{"activation": "mish", "router_score": "softmax", "norm_eps": 1e-05, "optimizer": "adamw", "beta2": 0.98, "dataset": "wikipedia_en"}
Below are experts of layer 5 (counted from 0) of a mixture-of-experts language model. Rows are named router (the router's row for the expert), up (a neuron's input weights, with its number) and show model dimensions 192-255. Each number is 200 + 30 x the weight over its row's rms, rounded and kept within 0 to 999.
Before each expert's rows: "gets" lists some tokens that make up at least twice as much of what it gets as of all text. This comes from a sample of Wikipedia text that the model never trained on. Tokens count by the router's weight.

# expert 14
gets: " ", " (", "1", " \"", "–", " |\n"
router,186,227,174,183,226,222,212,182,292,208,165,192,153,175,201,270,217,195,177,142,199,206,175,137,192,207,255,198,222,212,159,203,262,177,187,216,180,220,171,187,186,283,177,215,237,182,185,207,178,229,246,192,142,235,170,187,207,224,198,166,215,185,215,206
up4,191,185,172,177,214,208,204,257,169,268,214,208,234,198,232,199,241,203,247,184,215,244,140,223,163,228,206,196,223,203,218,188,206,231,237,144,169,191,165,178,197,214,149,156,230,180,148,239,188,212,200,187,173,221,183,222,203,195,198,175,149,186,201,206

# expert 21
gets: " |", "-", "|", ":", " ", ";"
router,237,235,232,168,223,186,147,119,197,229,230,149,200,205,192,214,217,185,165,203,176,191,208,182,231,201,193,180,212,167,214,144,208,152,218,233,203,227,195,176,207,195,210,197,261,230,188,217,149,221,218,174,177,238,129,215,193,227,232,216,234,222,186,191
up4,227,199,249,218,222,197,206,182,198,150,206,238,184,184,200,165,209,213,185,171,212,188,179,204,194,221,235,137,201,191,180,232,186,187,184,199,248,218,234,230,211,233,171,176,189,157,156,193,211,225,157,236,233,150,173,195,201,150,148,251,220,254,193,150

# expert 6
gets: ",", " |", ";", "),", ":", " –"
router,176,189,215,224,248,158,175,166,242,241,230,189,223,238,245,192,182,203,140,209,223,204,141,181,179,141,221,260,248,171,217,199,211,199,147,186,215,267,234,185,188,200,207,182,252,210,186,198,216,203,189,190,83,128,189,193,234,194,215,160,179,183,221,222
up4,230,216,243,210,160,214,227,217,217,260,158,211,161,208,238,184,203,221,187,185,203,186,209,195,138,218,224,198,186,185,194,192,248,187,226,157,205,217,173,219,200,227,213,220,225,211,240,260,182,171,241,204,234,225,227,178,216,183,229,210,224,184,227,207

# expert 18
gets: "2", " h", " d", " g", " p", " f"
router,185,187,183,150,177,161,143,193,214,168,168,193,209,164,222,225,190,243,205,210,139,181,255,217,170,204,239,220,213,221,180,181,252,231,164,218,206,159,179,181,202,269,222,228,167,210,223,209,192,199,198,180,212,197,186,187,207,123,196,225,215,260,208,214
up4,223,194,252,213,228,204,234,205,261,192,230,195,197,197,214,217,189,232,203,180,234,212,213,229,197,197,182,152,202,258,159,216,254,256,267,220,196,191,188,281,124,206,188,137,199,225,210,195,201,227,159,243,202,176,203,249,247,190,212,222,200,213,260,233

# expert 3
gets: "0", "9", "1", " ", "2", "8"
router,176,211,184,220,198,190,200,156,230,212,179,214,232,222,195,256,211,221,227,128,191,186,186,135,196,169,179,207,228,228,208,196,192,250,166,227,214,146,251,238,203,220,253,204,173,210,225,196,213,217,189,173,186,194,259,177,219,204,222,157,207,203,242,186
up4,190,215,194,184,224,161,172,214,233,252,207,200,219,216,163,172,173,233,179,243,182,222,197,252,157,243,222,201,224,231,213,201,185,175,213,194,232,201,213,164,186,196,175,283,191,218,150,209,173,223,220,177,150,157,184,256,207,255,231,243,186,259,159,190

# expert 15
gets: " the", " of", " |", " The", ";", "'s"
router,153,200,216,234,194,219,208,273,185,169,231,185,230,168,216,205,136,197,195,243,245,199,214,190,206,147,190,199,173,224,159,162,159,204,174,240,187,201,160,200,195,112,229,186,215,198,171,204,197,176,222,192,243,165,242,219,219,180,230,208,189,147,248,142
up31,217,241,258,207,237,159,228,147,228,248,227,187,241,199,201,213,224,151,219,178,218,178,251,182,189,259,142,210,167,230,137,194,173,212,223,175,180,136,204,209,192,248,228,222,178,179,225,228,237,228,213,213,203,230,221,188,163,185,222,193,196,169,198,229

# expert 5
gets: " and", " as", " of", "-", " was", " to"
router,234,218,213,211,166,233,232,224,205,202,225,196,195,215,234,200,215,216,198,242,215,159,190,251,245,198,220,186,208,132,191,221,167,190,183,191,177,182,168,204,163,114,206,212,206,224,144,217,199,231,247,185,114,198,209,239,201,207,205,202,224,242,182,198
up35,200,189,196,191,195,161,238,160,186,182,247,211,176,203,198,149,204,168,210,172,168,219,185,201,209,273,177,237,185,197,205,218,220,194,125,230,205,234,151,235,214,233,177,264,214,265,198,220,286,202,202,152,258,193,235,227,181,129,226,243,212,169,256,177

# expert 16
gets: ".", " in", ".\n\n", " that", " on", " at"
router,186,200,190,138,189,178,198,174,247,167,176,218,262,224,259,143,132,213,222,251,242,199,168,198,246,216,211,249,221,160,215,226,139,180,269,209,228,215,167,176,159,190,204,206,200,223,240,171,247,170,253,197,191,222,159,159,217,224,209,185,213,161,178,219
up4,182,230,213,212,194,149,212,204,193,207,182,186,163,157,194,144,217,261,179,186,193,162,197,126,176,264,228,181,218,275,154,177,191,207,214,152,223,177,222,257,220,231,176,273,205,149,134,188,217,224,182,179,151,166,141,216,205,187,187,263,195,234,179,200

# expert 4
gets: " a", " the", " his", "'s", " A", " an"
router,178,184,169,212,220,189,244,220,127,157,250,159,207,191,148,188,212,181,233,225,201,238,192,212,154,192,178,209,199,165,225,203,202,226,167,243,168,232,238,234,221,182,154,257,249,192,207,161,212,177,184,251,246,239,198,211,193,201,213,179,180,245,197,163
up4,191,262,211,215,195,243,163,171,191,181,201,208,193,225,224,212,221,188,191,170,225,246,173,256,218,206,202,193,219,141,194,212,200,231,167,182,170,193,194,246,180,217,200,201,215,211,248,185,182,183,178,128,188,204,153,227,140,194,212,180,190,208,179,176

# expert 11
gets: "3", "1", "0", "4", "5", "."
router,218,208,246,213,158,193,161,156,207,160,196,213,196,152,207,221,226,176,210,185,261,223,211,271,217,218,233,171,171,245,192,169,218,207,221,228,244,184,173,218,199,237,220,165,213,194,230,207,209,229,171,289,171,211,223,220,170,165,220,249,234,169,164,236
up4,181,180,187,236,205,204,215,187,230,201,227,199,140,193,225,203,210,237,179,189,254,224,220,211,220,204,229,223,184,165,167,151,186,160,190,237,203,241,211,200,117,238,215,241,195,212,224,238,188,210,207,184,226,173,158,221,198,200,197,231,262,277,166,227